Below are experts of layer 3 (counted from 0) of a mixture-of-experts language model. Rows are named router (the router's row for the expert), down (a neuron's output weights, with its number) and show model dimensions 0-47. Each number is 200 + 30 x the weight over its row's rms, rounded and kept within 0 to 999.
After each expert's rows: a language model's description of what the expert responds to. This comes from a sample of Wikipedia text that the model never trained on.

# expert 30
router,205,228,205,207,198,137,220,180,197,153,185,240,273,206,173,255,171,204,221,164,262,208,217,217,236,214,209,171,272,210,187,205,201,179,146,220,262,227,170,181,208,201,197,181,188,199,194,179
down20,255,222,168,172,239,202,197,157,200,178,187,172,203,179,160,169,219,171,241,202,209,266,192,169,206,207,207,195,170,184,216,214,231,214,187,199,140,170,224,193,218,221,207,217,207,220,210,225
down21,164,186,176,207,235,224,215,204,143,192,193,154,168,255,192,209,247,182,158,185,164,245,181,213,131,192,220,205,191,207,183,194,198,269,217,216,278,184,179,172,176,176,202,158,200,189,241,189
down22,229,246,159,220,163,219,182,165,210,221,155,210,252,226,199,206,190,171,209,175,174,214,242,205,222,178,204,166,151,187,218,213,191,225,256,178,186,171,193,249,218,204,178,254,240,176,201,193
down23,207,189,218,174,225,133,174,159,281,258,202,193,193,201,292,209,169,202,187,188,223,169,213,205,200,207,233,203,197,186,248,179,190,201,187,239,204,174,198,183,169,174,158,194,206,218,205,186
down24,159,239,191,199,241,223,200,162,186,183,241,253,195,217,193,271,195,204,200,190,193,161,188,204,249,199,202,186,191,214,166,213,186,218,158,155,157,231,195,194,213,219,166,175,201,203,222,199
down25,216,230,239,135,184,206,222,187,246,214,184,254,219,165,251,170,227,176,201,261,181,188,142,207,192,178,245,241,199,211,220,175,151,197,185,242,211,123,231,183,183,161,164,181,250,182,186,162
down26,189,173,172,219,226,191,174,198,181,210,228,196,219,215,193,162,193,193,228,212,160,185,265,201,203,224,149,147,230,192,213,227,211,138,208,204,193,212,187,242,213,257,200,207,230,204,224,221
down27,229,265,164,178,198,181,124,226,172,161,216,207,203,163,192,165,171,152,205,166,129,169,172,260,258,251,161,191,196,157,201,224,245,235,219,199,218,171,244,230,197,224,162,162,213,184,168,224
down28,182,240,131,171,186,184,207,169,179,228,247,197,223,205,183,168,209,182,222,167,168,175,237,159,220,216,199,120,215,168,200,183,255,230,204,214,259,227,168,225,172,215,199,221,169,228,172,193
down29,209,230,154,222,212,236,195,173,249,191,201,211,224,166,179,172,189,187,258,180,213,200,160,156,178,198,176,234,222,207,216,175,207,238,245,211,209,256,220,206,214,244,142,186,140,201,267,214
Description: Pipe separators between table cells in sports, election and results tables, plus colons and semicolons closing a label or quote.

# expert 27
router,239,163,223,231,179,166,209,210,249,218,239,218,265,185,204,243,268,174,167,183,247,220,222,148,212,233,229,184,205,190,185,208,256,225,122,211,170,210,195,154,194,219,194,169,176,126,181,223
down0,198,161,172,227,182,205,216,158,225,256,190,218,203,160,208,183,148,166,178,241,279,144,247,196,237,243,219,188,169,166,197,190,209,203,157,216,190,247,204,189,206,246,184,235,177,176,174,192
down1,176,233,210,251,252,160,176,213,161,220,239,179,241,213,200,118,215,195,233,203,222,211,233,138,196,205,172,203,198,192,177,195,253,246,190,190,244,200,120,245,171,217,228,221,202,254,215,224
down2,169,116,181,180,199,174,199,184,228,255,252,244,190,218,201,207,170,172,190,198,225,234,189,191,212,238,214,230,167,179,260,228,200,194,203,247,223,170,214,160,205,246,208,190,196,207,191,178
down3,218,160,210,189,228,232,167,190,182,220,187,151,175,230,213,213,204,155,179,182,245,222,193,189,114,164,170,148,188,204,193,225,197,208,197,174,195,223,247,211,227,216,197,194,175,216,199,204
down4,250,201,192,190,227,257,164,187,138,210,188,175,236,215,207,210,208,178,201,180,231,171,170,236,203,216,174,200,194,211,190,184,209,171,198,207,163,264,223,145,201,150,209,201,237,226,188,182
down5,198,176,214,225,146,188,205,190,178,189,241,232,231,226,182,178,178,229,178,214,275,203,205,181,168,231,198,220,190,227,163,165,184,184,234,203,120,213,218,187,218,173,205,190,228,244,225,239
down6,183,242,208,198,176,189,189,157,236,177,183,145,215,168,189,238,192,197,222,249,223,169,259,206,226,187,209,236,175,168,181,170,197,221,200,202,218,221,215,199,139,147,202,192,209,209,149,224
down7,212,211,221,232,171,198,204,192,183,175,205,213,182,213,209,187,212,173,187,179,161,210,194,202,212,173,178,151,199,168,224,139,171,219,182,155,214,299,206,165,242,209,251,187,157,210,201,211
down8,200,218,241,192,182,142,205,163,215,202,198,203,185,229,167,194,146,252,267,145,230,174,187,161,237,216,218,203,194,157,206,240,212,160,183,213,230,187,193,194,164,227,174,258,189,191,228,218
down9,175,216,208,177,170,162,161,212,206,196,273,174,246,202,253,219,166,259,189,239,220,168,226,224,234,256,170,174,177,168,166,201,203,195,243,150,146,229,147,211,142,241,212,179,158,164,228,219
Description: Word-final pieces ending in a or ay, often closing names and words, such as Rivera, Ljuba, holiday, gay, era.

# expert 12
router,202,153,247,245,208,192,220,181,198,192,239,244,239,242,171,191,176,233,250,198,218,221,241,220,243,277,209,124,280,225,218,219,210,205,213,181,198,213,240,185,198,176,206,217,198,158,179,186
down0,139,163,201,222,235,212,214,234,160,167,184,145,190,238,171,228,196,193,219,258,188,174,285,208,232,182,211,188,172,219,218,208,205,181,158,194,217,190,188,202,192,204,181,202,220,220,228,180
down1,176,161,182,227,154,206,195,233,233,139,206,178,192,184,196,164,169,195,172,169,229,209,236,161,183,216,186,227,166,218,204,153,176,191,158,216,160,275,160,207,210,181,200,229,208,259,181,214
down2,221,175,251,249,237,206,191,176,185,193,239,204,232,174,237,196,244,194,184,201,191,216,174,193,177,199,153,183,165,139,173,255,226,179,202,155,147,195,191,164,198,200,202,184,206,166,156,156
down3,220,199,168,189,166,197,239,250,254,210,186,218,223,197,188,186,198,174,180,170,179,207,168,230,171,140,207,196,169,228,190,194,114,168,199,216,223,170,235,240,156,219,167,173,207,178,197,187
down4,182,171,189,218,227,205,164,218,152,210,220,190,180,204,252,175,195,230,215,194,187,149,170,137,258,245,161,211,173,225,208,200,199,195,184,208,182,200,226,198,189,189,191,204,143,281,242,247
down5,174,197,201,209,219,232,174,209,218,265,210,220,238,220,259,139,224,175,194,177,124,202,201,186,218,258,172,212,185,146,212,233,203,188,240,204,152,219,203,207,201,180,222,229,227,143,160,236
down6,158,159,238,213,170,210,175,204,179,234,205,197,204,174,195,275,163,207,193,147,214,242,207,213,238,254,192,190,236,185,198,240,217,163,248,187,228,134,172,166,215,200,162,249,204,189,158,170
down7,209,208,242,165,203,175,142,225,204,177,223,207,166,190,210,193,221,195,229,158,184,174,244,197,167,223,228,180,195,214,179,172,209,107,254,199,204,222,167,176,218,202,183,194,214,187,180,234
down8,219,161,198,216,164,231,184,171,206,179,180,190,208,186,259,181,173,173,163,193,160,190,209,216,221,154,203,206,194,181,203,217,223,218,236,218,227,225,205,173,228,198,170,212,177,212,211,253
down9,222,185,228,200,210,216,164,166,229,246,165,171,204,194,206,212,242,206,179,274,194,217,193,229,237,141,227,208,253,209,229,183,204,174,206,167,213,180,226,174,246,146,225,193,215,178,225,167
Description: Commas closing a sentence-opening time or adverbial phrase, such as In 1980, However, or After his ouster, before he/she/it.

# expert 0
router,253,206,223,190,160,226,216,163,223,162,212,227,184,210,214,155,200,194,193,147,280,173,239,132,237,187,162,189,186,220,213,216,245,129,180,212,202,182,199,180,212,182,212,194,200,211,212,166
down0,298,170,203,199,132,178,205,160,186,167,185,189,180,241,221,206,223,206,191,235,198,225,203,149,160,167,209,156,187,254,187,207,233,229,187,149,203,196,203,217,168,219,149,198,172,183,214,171
down1,181,192,227,219,191,223,224,221,167,200,220,183,184,220,204,190,167,139,247,150,136,183,142,234,196,173,239,166,216,180,169,193,234,199,174,215,236,209,201,222,215,192,202,162,140,230,236,239
down2,234,201,146,174,204,140,235,178,185,212,171,191,174,192,180,154,194,226,170,217,169,215,193,197,207,165,229,182,156,224,227,207,207,262,213,178,197,211,207,246,181,195,185,229,203,198,214,160
down3,172,211,173,215,213,233,201,147,212,197,219,213,161,188,171,228,218,186,237,216,222,167,216,195,217,196,228,180,211,174,207,205,208,224,211,173,227,146,198,244,202,129,206,251,172,235,107,200
down4,171,200,213,243,215,266,190,178,211,163,210,185,186,185,192,190,218,251,225,208,211,208,186,208,208,137,170,258,165,178,214,162,232,200,180,240,215,184,159,273,160,220,196,188,164,169,212,159
down5,244,201,197,194,228,231,152,171,147,188,200,218,231,217,236,236,218,220,231,155,217,236,194,225,208,213,126,205,243,173,240,196,178,235,209,188,160,188,202,212,102,217,186,187,217,229,171,205
down6,186,144,169,182,179,214,143,199,175,225,175,251,205,201,144,215,190,194,182,215,191,235,231,223,230,188,197,257,175,223,209,173,178,205,135,136,192,193,212,228,190,203,231,255,228,224,228,188
down7,246,108,187,214,167,202,225,198,172,175,174,216,209,189,207,191,177,207,247,171,187,230,216,226,185,187,229,209,192,179,208,203,198,208,214,213,209,194,197,191,181,201,226,226,214,177,186,188
down8,135,189,231,143,221,178,241,284,189,184,174,200,183,147,190,193,221,197,187,226,213,228,201,252,166,222,210,210,162,177,165,137,220,208,236,183,184,236,210,240,141,214,187,175,213,176,199,167
down9,179,163,177,123,147,184,171,213,171,219,184,231,216,149,222,182,227,198,189,183,180,213,200,214,210,167,196,170,196,186,281,216,231,243,214,192,250,252,232,248,233,205,157,222,229,223,203,206
Description: Capitalized first pieces of place, institution and title names after of, in or by, such as New, Mount, Ham(pshire), War(saw).

# expert 6
router,270,230,195,204,176,211,238,141,188,185,207,192,201,229,169,193,191,206,210,138,258,162,222,176,241,193,199,173,175,213,185,234,246,127,150,207,232,138,152,202,244,194,218,198,189,211,190,168
down0,204,259,177,220,190,156,250,194,205,214,240,226,203,212,134,206,219,210,190,195,197,150,186,201,230,206,235,207,226,199,246,179,183,244,188,202,226,164,189,209,230,221,193,211,211,208,187,202
down1,187,216,194,166,181,213,237,186,227,181,210,209,189,246,147,185,168,175,190,194,147,164,177,227,217,205,198,198,131,204,220,186,220,164,161,181,214,217,257,199,219,148,205,213,242,220,216,213
down2,208,232,134,211,209,200,237,177,198,154,198,174,204,156,208,224,237,170,218,187,217,205,237,149,213,181,208,180,154,199,230,150,232,183,151,196,219,225,258,242,210,201,172,214,218,234,211,187
down3,173,230,185,238,212,168,209,229,215,205,136,243,233,226,239,235,184,208,187,257,213,200,234,159,216,174,190,219,235,199,190,182,215,224,216,185,223,171,256,142,171,153,200,177,178,175,182,162
down4,231,191,198,160,138,183,185,191,205,203,233,219,213,229,196,172,215,144,240,185,207,231,219,183,140,190,155,182,228,235,227,206,195,188,254,192,199,189,218,179,212,175,229,187,190,165,265,224
down5,256,168,214,290,181,160,199,168,109,194,202,161,147,192,197,169,159,221,229,232,188,172,228,180,215,155,221,246,183,209,166,164,177,204,224,223,168,174,178,175,180,192,213,187,175,207,183,198
down6,266,214,167,217,153,195,275,231,203,192,210,205,286,145,185,170,244,162,160,188,200,147,163,196,195,243,244,160,171,182,179,208,190,199,211,262,191,234,160,163,164,188,182,176,168,227,208,208
down7,229,223,165,173,210,248,254,197,207,210,168,190,96,239,194,178,262,188,187,225,194,195,168,212,194,200,194,256,230,173,215,201,198,235,223,217,197,203,251,210,176,189,168,225,199,173,215,182
down8,209,176,160,138,237,157,218,184,176,232,179,222,154,181,204,161,199,199,213,113,179,233,173,221,187,250,239,190,188,204,185,191,207,212,177,195,151,171,182,192,191,266,217,190,169,234,211,244
down9,171,230,194,212,160,179,228,194,259,222,228,163,203,251,178,177,190,201,208,189,141,152,177,198,157,181,191,192,207,202,240,197,166,247,227,193,245,211,222,204,176,268,190,215,215,229,197,198
Description: Capitalized first pieces of personal names, titles and foreign words in lists and tables, such as Sir, Charlie, El, Dar.

# expert 21
router,173,196,166,194,193,123,241,172,212,184,211,217,195,215,186,200,176,217,205,150,230,204,239,208,158,180,219,153,254,172,175,229,204,189,178,170,244,231,234,202,221,202,186,247,201,202,200,165
down0,246,254,194,236,264,217,252,193,139,183,237,214,223,203,183,191,194,224,210,175,247,202,212,169,153,159,127,197,238,196,228,242,160,243,200,178,208,258,193,208,215,217,152,218,172,170,197,233
down1,180,175,211,208,204,165,206,204,178,195,209,189,182,208,212,193,220,154,225,215,173,191,229,224,218,216,208,264,180,172,227,198,206,195,179,191,198,195,232,166,187,177,184,180,173,163,247,171
down2,185,253,225,186,125,179,152,200,174,209,212,186,186,185,158,198,230,199,177,174,191,165,194,220,174,230,212,264,210,219,214,159,188,165,231,248,224,217,174,164,131,218,260,171,187,212,212,219
down3,220,267,217,225,185,211,226,206,174,157,214,209,179,200,191,193,191,177,210,256,229,213,224,193,221,161,153,220,168,230,240,210,171,134,224,215,153,182,182,210,198,112,235,177,182,203,190,142
down4,205,217,166,191,217,198,125,224,191,235,161,164,181,161,164,235,226,210,216,250,255,234,191,196,216,242,173,144,159,223,216,238,175,271,164,206,148,191,207,179,205,192,233,226,201,215,202,140
down5,197,194,258,234,210,148,211,163,226,214,154,255,212,174,193,209,182,185,171,241,161,198,202,145,202,134,172,171,145,197,279,197,158,257,186,184,242,211,209,205,189,252,199,185,211,199,189,174
down6,160,194,175,178,201,218,190,225,239,178,177,258,202,203,232,209,197,185,187,190,215,180,230,134,207,193,145,234,217,164,180,166,208,193,237,203,243,239,189,220,195,214,197,147,235,191,220,221
down7,174,204,200,191,221,207,257,198,229,247,169,250,212,196,197,167,194,124,187,249,169,151,218,174,172,175,156,250,236,230,207,231,167,205,188,216,191,188,164,222,221,202,209,203,203,177,266,206
down8,214,194,225,200,248,223,218,206,142,227,207,210,200,204,204,262,172,198,169,207,181,172,177,231,209,181,239,221,159,212,256,215,168,215,191,250,229,231,230,204,169,175,194,215,172,225,153,153
down9,224,205,216,166,149,244,166,157,238,169,210,201,221,205,144,195,196,218,167,211,236,202,169,243,185,197,213,230,203,210,228,187,178,190,133,142,211,176,178,250,227,206,173,203,177,186,177,192
Description: Colons after field labels in infobox lists and taxonomy entries, such as Operator:, Order:, Country:, 1990–1994:, plus table pipes.

# expert 63
router,245,239,219,160,171,191,251,156,210,176,220,192,216,245,187,158,208,215,228,224,255,216,213,175,211,186,193,197,184,172,207,185,198,174,200,182,171,206,203,192,199,206,231,181,201,208,202,208
down21,197,228,175,191,228,231,203,185,239,146,159,167,180,176,180,231,179,232,189,216,169,261,198,186,182,206,215,169,185,235,265,228,158,221,200,218,204,174,204,217,186,222,174,230,191,225,228,173
down22,219,212,202,136,200,177,180,240,224,238,210,238,160,226,240,223,264,185,223,239,222,205,156,180,169,179,135,222,225,176,190,202,233,204,226,249,174,171,170,233,242,189,159,195,223,267,182,251
down23,202,159,178,199,232,201,171,248,208,140,160,252,236,214,185,221,186,219,189,205,176,234,191,201,170,170,222,203,194,233,194,243,199,148,193,131,208,166,240,176,222,201,203,187,224,204,204,171
down24,231,208,98,207,216,195,174,175,212,220,172,168,196,237,220,265,181,181,184,159,197,230,197,205,246,166,165,192,212,148,214,209,200,202,216,188,200,281,208,201,205,152,180,200,255,189,208,242
down25,247,242,170,241,149,250,194,154,258,193,239,190,200,262,185,220,189,194,180,175,190,192,211,209,236,161,181,260,184,122,179,225,201,169,239,221,194,202,238,204,163,136,206,231,180,198,217,192
down26,158,217,203,156,202,172,269,192,197,218,202,199,238,179,181,219,154,199,184,230,218,191,243,155,156,159,240,255,161,205,175,177,211,144,196,256,210,171,122,210,200,173,187,201,199,174,229,151
down27,252,192,219,184,223,174,153,143,148,255,205,189,196,194,137,137,204,198,163,127,213,189,198,256,204,192,204,209,197,225,252,178,198,238,171,178,158,180,212,134,161,188,214,200,146,231,239,208
down28,165,240,277,200,152,210,136,228,214,172,171,201,196,221,217,202,191,171,197,137,136,177,182,148,181,246,197,199,205,195,220,258,209,213,175,176,214,240,178,181,233,210,222,175,177,217,200,194
down29,187,185,143,152,183,189,203,214,204,212,192,181,168,199,220,183,216,247,193,214,218,213,219,166,165,249,251,189,235,180,208,214,158,247,215,160,216,177,203,179,211,194,225,190,174,180,174,147
down30,174,213,172,157,198,179,218,210,183,179,173,206,162,187,117,184,173,171,233,207,143,135,196,203,163,183,164,231,161,242,213,167,191,239,255,200,198,158,214,173,238,190,197,246,211,201,205,213
Description: Adverbial particles and prefix-like words, such as grew up, win over, takeover, under, out, back, re-, post-, rear-.

# expert 42
router,253,177,267,265,148,173,194,230,177,162,227,207,209,241,200,243,244,205,189,168,227,210,230,222,206,236,216,221,242,185,157,199,191,203,188,172,200,194,143,197,227,243,184,166,189,192,157,189
down0,231,238,206,206,209,238,193,197,238,226,206,165,197,201,199,230,199,166,189,220,173,216,139,178,220,191,183,224,199,169,210,184,208,230,211,208,214,171,175,194,160,179,293,212,172,219,218,196
down1,196,207,210,178,181,203,200,211,128,180,191,216,138,180,160,214,266,227,181,175,224,206,217,207,184,223,165,209,201,201,231,248,198,193,224,225,193,211,224,225,194,186,180,182,268,229,225,151
down2,172,189,261,187,205,230,164,152,243,185,172,178,194,208,185,188,166,176,180,217,135,239,186,193,182,232,212,188,168,202,238,169,190,217,233,178,202,181,151,175,227,226,170,214,207,169,218,214
down3,201,193,194,249,240,172,243,167,183,182,185,207,193,176,199,138,222,170,226,222,170,173,211,160,187,215,239,222,219,142,166,210,212,193,236,225,207,157,202,227,210,229,238,254,196,201,199,146
down4,152,180,178,215,243,243,234,206,197,127,193,129,187,199,251,162,215,199,194,192,201,203,231,138,180,206,300,182,184,144,197,217,207,223,184,222,199,199,191,175,191,282,192,187,204,149,225,218
down5,170,158,205,221,184,270,174,223,204,160,200,273,211,192,229,172,197,244,197,226,194,217,189,246,246,196,211,214,162,214,199,211,185,203,200,188,190,212,174,183,189,190,206,147,219,152,155,243
down6,143,200,198,159,172,223,194,162,246,173,244,167,153,203,178,217,188,174,236,232,173,213,226,217,194,211,143,249,173,173,233,186,191,204,200,187,229,200,197,220,227,186,170,245,196,182,198,227
down7,143,209,213,143,159,175,199,198,245,207,193,202,219,178,246,166,186,143,228,168,204,290,200,211,229,159,188,169,230,210,228,199,227,202,225,167,227,193,288,215,237,155,219,264,175,200,262,207
down8,230,186,199,141,174,211,235,185,204,183,212,199,186,188,184,209,175,247,204,195,168,181,193,217,161,186,178,233,179,197,249,193,192,214,253,139,167,209,191,225,198,225,161,222,171,185,201,190
down9,218,240,235,236,142,175,160,227,171,232,180,198,178,262,203,211,191,213,246,187,167,215,185,207,194,196,221,200,189,164,215,161,207,230,209,158,221,178,157,162,128,199,225,200,206,279,234,144
Description: Single letters and short pieces such as a, o, an, z inside or ending foreign names and words, such as Persija, Tonyo, Mitraan.

# expert 53
router,196,213,210,169,220,173,206,176,242,174,200,169,242,190,205,259,194,232,210,185,187,201,227,223,201,188,208,176,210,225,210,212,267,198,157,193,228,220,189,144,260,217,241,198,216,132,210,212
down0,254,204,178,208,201,236,132,173,219,272,214,218,193,161,191,157,206,241,156,204,171,226,197,166,188,187,195,171,181,192,226,171,205,216,237,186,196,220,202,176,224,200,289,162,186,170,238,198
down1,223,241,215,182,167,246,184,220,230,153,163,234,214,192,266,156,193,194,213,184,165,188,155,197,187,196,207,178,196,165,214,179,164,205,192,199,231,187,188,284,188,204,148,172,145,155,198,168
down2,158,182,161,190,208,167,188,209,141,225,233,204,233,173,179,149,211,201,251,216,212,233,179,180,143,178,192,211,199,200,207,222,220,229,240,233,233,171,208,236,127,189,193,214,257,193,144,195
down3,186,218,208,193,171,198,183,207,196,236,194,201,190,158,233,193,173,199,250,252,194,228,197,233,183,239,204,235,187,138,207,190,161,190,171,251,178,239,160,181,251,188,205,214,226,195,202,163
down4,228,204,235,224,187,223,242,203,217,192,210,231,175,205,219,203,164,174,171,217,197,171,192,222,166,236,195,201,108,210,224,194,218,221,198,224,216,279,200,172,154,219,194,209,169,234,188,234
down5,221,182,188,190,210,187,215,185,190,188,181,172,197,223,199,222,173,204,206,140,191,167,222,194,145,255,222,254,181,214,197,240,187,225,174,209,202,176,254,216,219,213,225,176,181,152,179,214
down6,249,215,192,136,207,159,148,249,214,209,225,201,181,201,218,211,243,278,253,177,177,204,236,202,203,202,205,174,203,235,192,196,226,224,217,200,168,198,166,230,179,197,257,202,194,186,243,238
down7,201,254,140,270,196,199,152,194,157,211,166,243,204,188,268,210,206,199,133,204,216,209,201,173,192,252,235,164,148,243,210,172,203,166,242,205,214,169,175,184,182,180,188,211,211,208,230,177
down8,215,171,212,203,213,174,174,217,199,199,167,178,221,172,206,217,167,179,166,280,176,257,204,229,186,224,171,220,212,213,148,297,215,212,175,196,212,198,199,205,222,157,204,217,152,212,163,176
down9,187,219,224,156,178,210,179,153,258,245,235,187,187,253,219,217,186,148,168,197,218,202,202,250,160,203,236,242,202,192,175,183,193,197,228,221,203,237,170,261,173,223,168,195,138,199,215,239
Description: Final pieces completing words, especially taxonomic and place names, such as ric-hest, semic-ost-ella, Chondrichth-yes, Witherspoon.

# expert 3
router,242,167,171,239,214,212,171,153,250,192,233,173,193,201,197,188,240,203,230,158,187,210,243,219,206,208,256,175,194,191,134,270,192,178,186,184,191,177,176,214,190,186,207,125,166,186,199,152
down0,188,206,187,275,243,189,163,249,169,155,196,184,206,221,163,197,134,215,226,186,186,237,229,166,225,182,222,193,196,218,168,204,257,145,229,199,276,201,254,272,249,191,250,186,172,200,189,157
down1,184,236,215,206,197,197,223,206,175,161,210,148,196,204,180,192,261,139,225,210,215,193,203,201,184,197,151,181,185,165,173,241,165,211,218,186,205,224,174,214,204,164,178,159,169,164,166,242
down2,256,142,179,186,199,212,178,182,188,194,216,185,189,227,222,156,264,160,234,171,185,249,169,226,205,188,231,207,173,150,186,211,223,193,184,157,200,192,167,200,195,227,162,241,220,197,185,254
down3,215,233,191,250,210,196,193,233,158,172,211,201,248,238,192,219,133,118,187,208,249,235,149,224,150,223,194,199,287,195,200,189,186,180,160,201,157,238,195,179,192,242,212,230,234,238,176,227
down4,160,173,226,219,195,232,196,216,210,217,198,177,219,202,240,149,221,171,164,207,241,229,204,179,173,185,258,159,228,173,245,239,238,183,196,193,209,181,163,167,217,174,233,277,185,183,162,224
down5,210,146,188,207,236,189,256,199,149,238,155,185,203,157,210,198,247,181,155,202,240,162,167,242,204,230,210,189,204,229,175,195,147,148,204,239,236,201,192,183,194,206,201,223,207,206,173,146
down6,176,198,255,111,200,218,202,190,227,197,187,239,158,181,162,219,222,224,221,168,191,178,210,207,245,214,207,234,205,183,141,212,180,220,189,135,216,199,184,232,214,208,198,232,195,166,184,179
down7,182,218,215,230,207,190,231,182,190,231,173,226,188,166,171,224,186,154,170,192,205,218,227,231,212,218,175,233,173,200,156,190,194,213,237,204,197,197,197,214,143,144,203,181,208,198,138,276
down8,240,163,209,204,123,219,196,152,239,244,203,216,207,214,188,176,254,169,220,194,214,177,208,217,249,227,226,210,186,156,223,214,202,241,191,160,233,173,185,175,208,197,163,201,175,232,220,228
down9,211,179,192,172,198,241,228,201,191,210,225,210,151,210,155,157,190,214,212,201,186,182,173,223,236,236,175,211,245,195,242,184,180,199,176,211,170,179,191,196,210,189,152,196,247,176,179,185
Description: Single vowel pieces inside words, mostly u and e, as in Hind-u and ind-igo, plus markdown table separator rows and taxonomy list dashes.

# expert 5
router,249,221,217,184,199,213,236,178,209,190,211,183,213,193,193,179,196,202,203,140,259,185,217,166,236,205,224,161,171,186,205,266,268,138,161,211,247,167,145,205,224,205,216,221,204,212,207,178
down0,174,194,238,194,260,223,239,228,158,261,185,192,218,206,190,142,189,152,187,214,200,252,191,243,156,195,193,225,199,235,162,169,192,208,219,166,211,142,170,215,222,192,155,234,240,233,203,183
down1,234,207,169,175,178,151,242,247,224,121,215,164,200,220,198,240,246,237,233,268,156,209,198,175,266,176,150,183,165,202,142,199,228,208,182,204,222,236,190,201,212,191,134,257,178,228,188,198
down2,213,166,231,259,192,210,215,196,236,209,228,186,172,191,248,226,174,187,188,234,225,187,206,187,205,160,221,201,226,220,223,210,170,189,233,239,155,212,182,162,141,223,150,189,218,224,274,191
down3,207,219,181,271,187,211,221,203,177,214,234,182,213,172,169,203,184,209,205,189,189,193,239,162,165,174,202,199,214,191,231,188,224,212,204,193,226,239,138,223,231,192,177,216,185,195,214,215
down4,162,218,186,192,233,248,215,184,222,172,214,156,255,216,244,240,234,132,178,190,210,147,198,168,201,175,228,198,198,206,218,182,204,219,168,232,193,206,188,229,131,224,157,209,229,168,229,180
down5,197,212,213,156,207,210,216,206,199,237,181,163,179,150,233,199,163,169,198,222,203,235,182,190,135,242,278,210,169,154,225,196,201,275,250,193,178,194,192,220,140,230,223,213,229,199,245,219
down6,249,224,212,192,195,229,223,201,190,206,223,224,185,213,212,204,205,192,168,222,225,170,209,229,176,222,181,209,135,279,212,171,192,248,234,200,211,236,173,209,166,198,158,213,195,183,209,226
down7,160,205,179,187,203,176,211,263,225,204,221,177,187,207,171,223,235,152,204,221,171,160,216,187,197,229,237,189,246,236,196,154,202,198,190,198,197,230,197,265,173,189,179,178,222,245,223,194
down8,227,230,216,156,178,218,201,171,187,239,242,170,264,169,258,201,188,195,200,163,180,178,212,201,170,215,183,221,146,220,214,204,233,230,236,253,208,204,114,215,205,132,166,194,140,164,171,227
down9,173,245,193,230,194,157,187,137,237,150,239,201,201,192,202,193,210,156,223,200,183,212,190,201,206,188,180,215,137,247,196,196,189,167,190,163,205,172,200,207,165,169,211,263,176,242,195,180
Description: Capitalized first pieces of given names and place names in credits, tables and lists, such as Georg(es), Tom, Marc(us), Os(ijek).

# expert 59
router,202,227,220,217,131,171,206,142,245,211,250,206,232,217,213,226,246,193,211,177,234,194,197,213,234,214,151,185,189,223,209,227,242,145,200,183,179,191,183,219,202,153,214,132,210,231,225,212
down0,188,183,192,222,244,147,169,173,145,152,170,215,131,154,193,268,190,202,193,228,201,169,219,200,243,190,175,193,176,246,226,194,221,208,190,218,255,161,193,150,192,264,130,201,219,159,222,209
down1,176,282,164,172,207,207,224,203,182,186,178,173,193,169,259,220,146,277,203,196,187,177,240,208,243,210,178,198,168,222,210,179,150,243,183,177,132,238,234,220,179,159,194,233,176,200,191,211
down2,171,235,194,169,221,239,187,191,219,268,179,195,154,219,194,214,156,235,217,216,141,247,233,222,220,175,208,209,220,174,228,190,182,208,208,155,171,173,180,189,232,188,218,186,235,211,178,242
down3,213,155,226,170,212,176,259,169,225,161,162,220,223,194,192,231,181,203,226,177,152,148,212,215,212,265,217,174,161,294,167,174,183,212,234,209,125,204,236,194,195,164,148,207,189,265,227,218
down4,180,202,160,173,213,175,249,163,235,213,100,181,133,216,223,227,255,220,191,233,181,228,166,166,177,191,220,246,189,219,187,177,167,204,255,194,260,192,167,234,209,180,192,242,225,208,175,202
down5,216,222,220,220,208,247,220,269,144,154,224,222,180,171,242,169,262,197,190,221,281,193,179,203,248,128,216,257,253,238,220,192,201,147,204,234,225,169,161,186,186,199,217,224,216,204,259,171
down6,182,198,217,226,226,214,189,198,112,255,220,231,153,152,143,203,197,209,239,148,181,179,210,296,218,257,200,189,132,219,192,207,222,273,193,214,183,201,212,236,166,233,243,184,148,176,226,226
down7,187,205,184,166,220,151,215,212,206,199,237,169,194,177,217,189,213,228,185,232,189,198,217,188,185,176,210,193,251,222,216,190,161,199,245,189,244,218,228,224,188,205,217,174,201,172,181,250
down8,156,208,241,196,180,254,162,269,184,209,147,207,159,173,205,211,190,189,191,172,215,265,227,156,199,176,253,170,210,264,246,200,260,165,191,186,195,164,173,147,220,204,205,235,190,201,213,203
down9,196,214,226,148,207,230,251,219,241,166,204,222,175,240,244,214,186,150,151,150,201,135,200,215,192,177,254,176,195,174,224,206,179,183,208,182,276,215,199,185,173,191,194,134,210,241,189,158
Description: Word-initial stems of verbs and adjectives awaiting a suffix, such as comm, reg, compet, particip, col-leg-iate, invol-ves.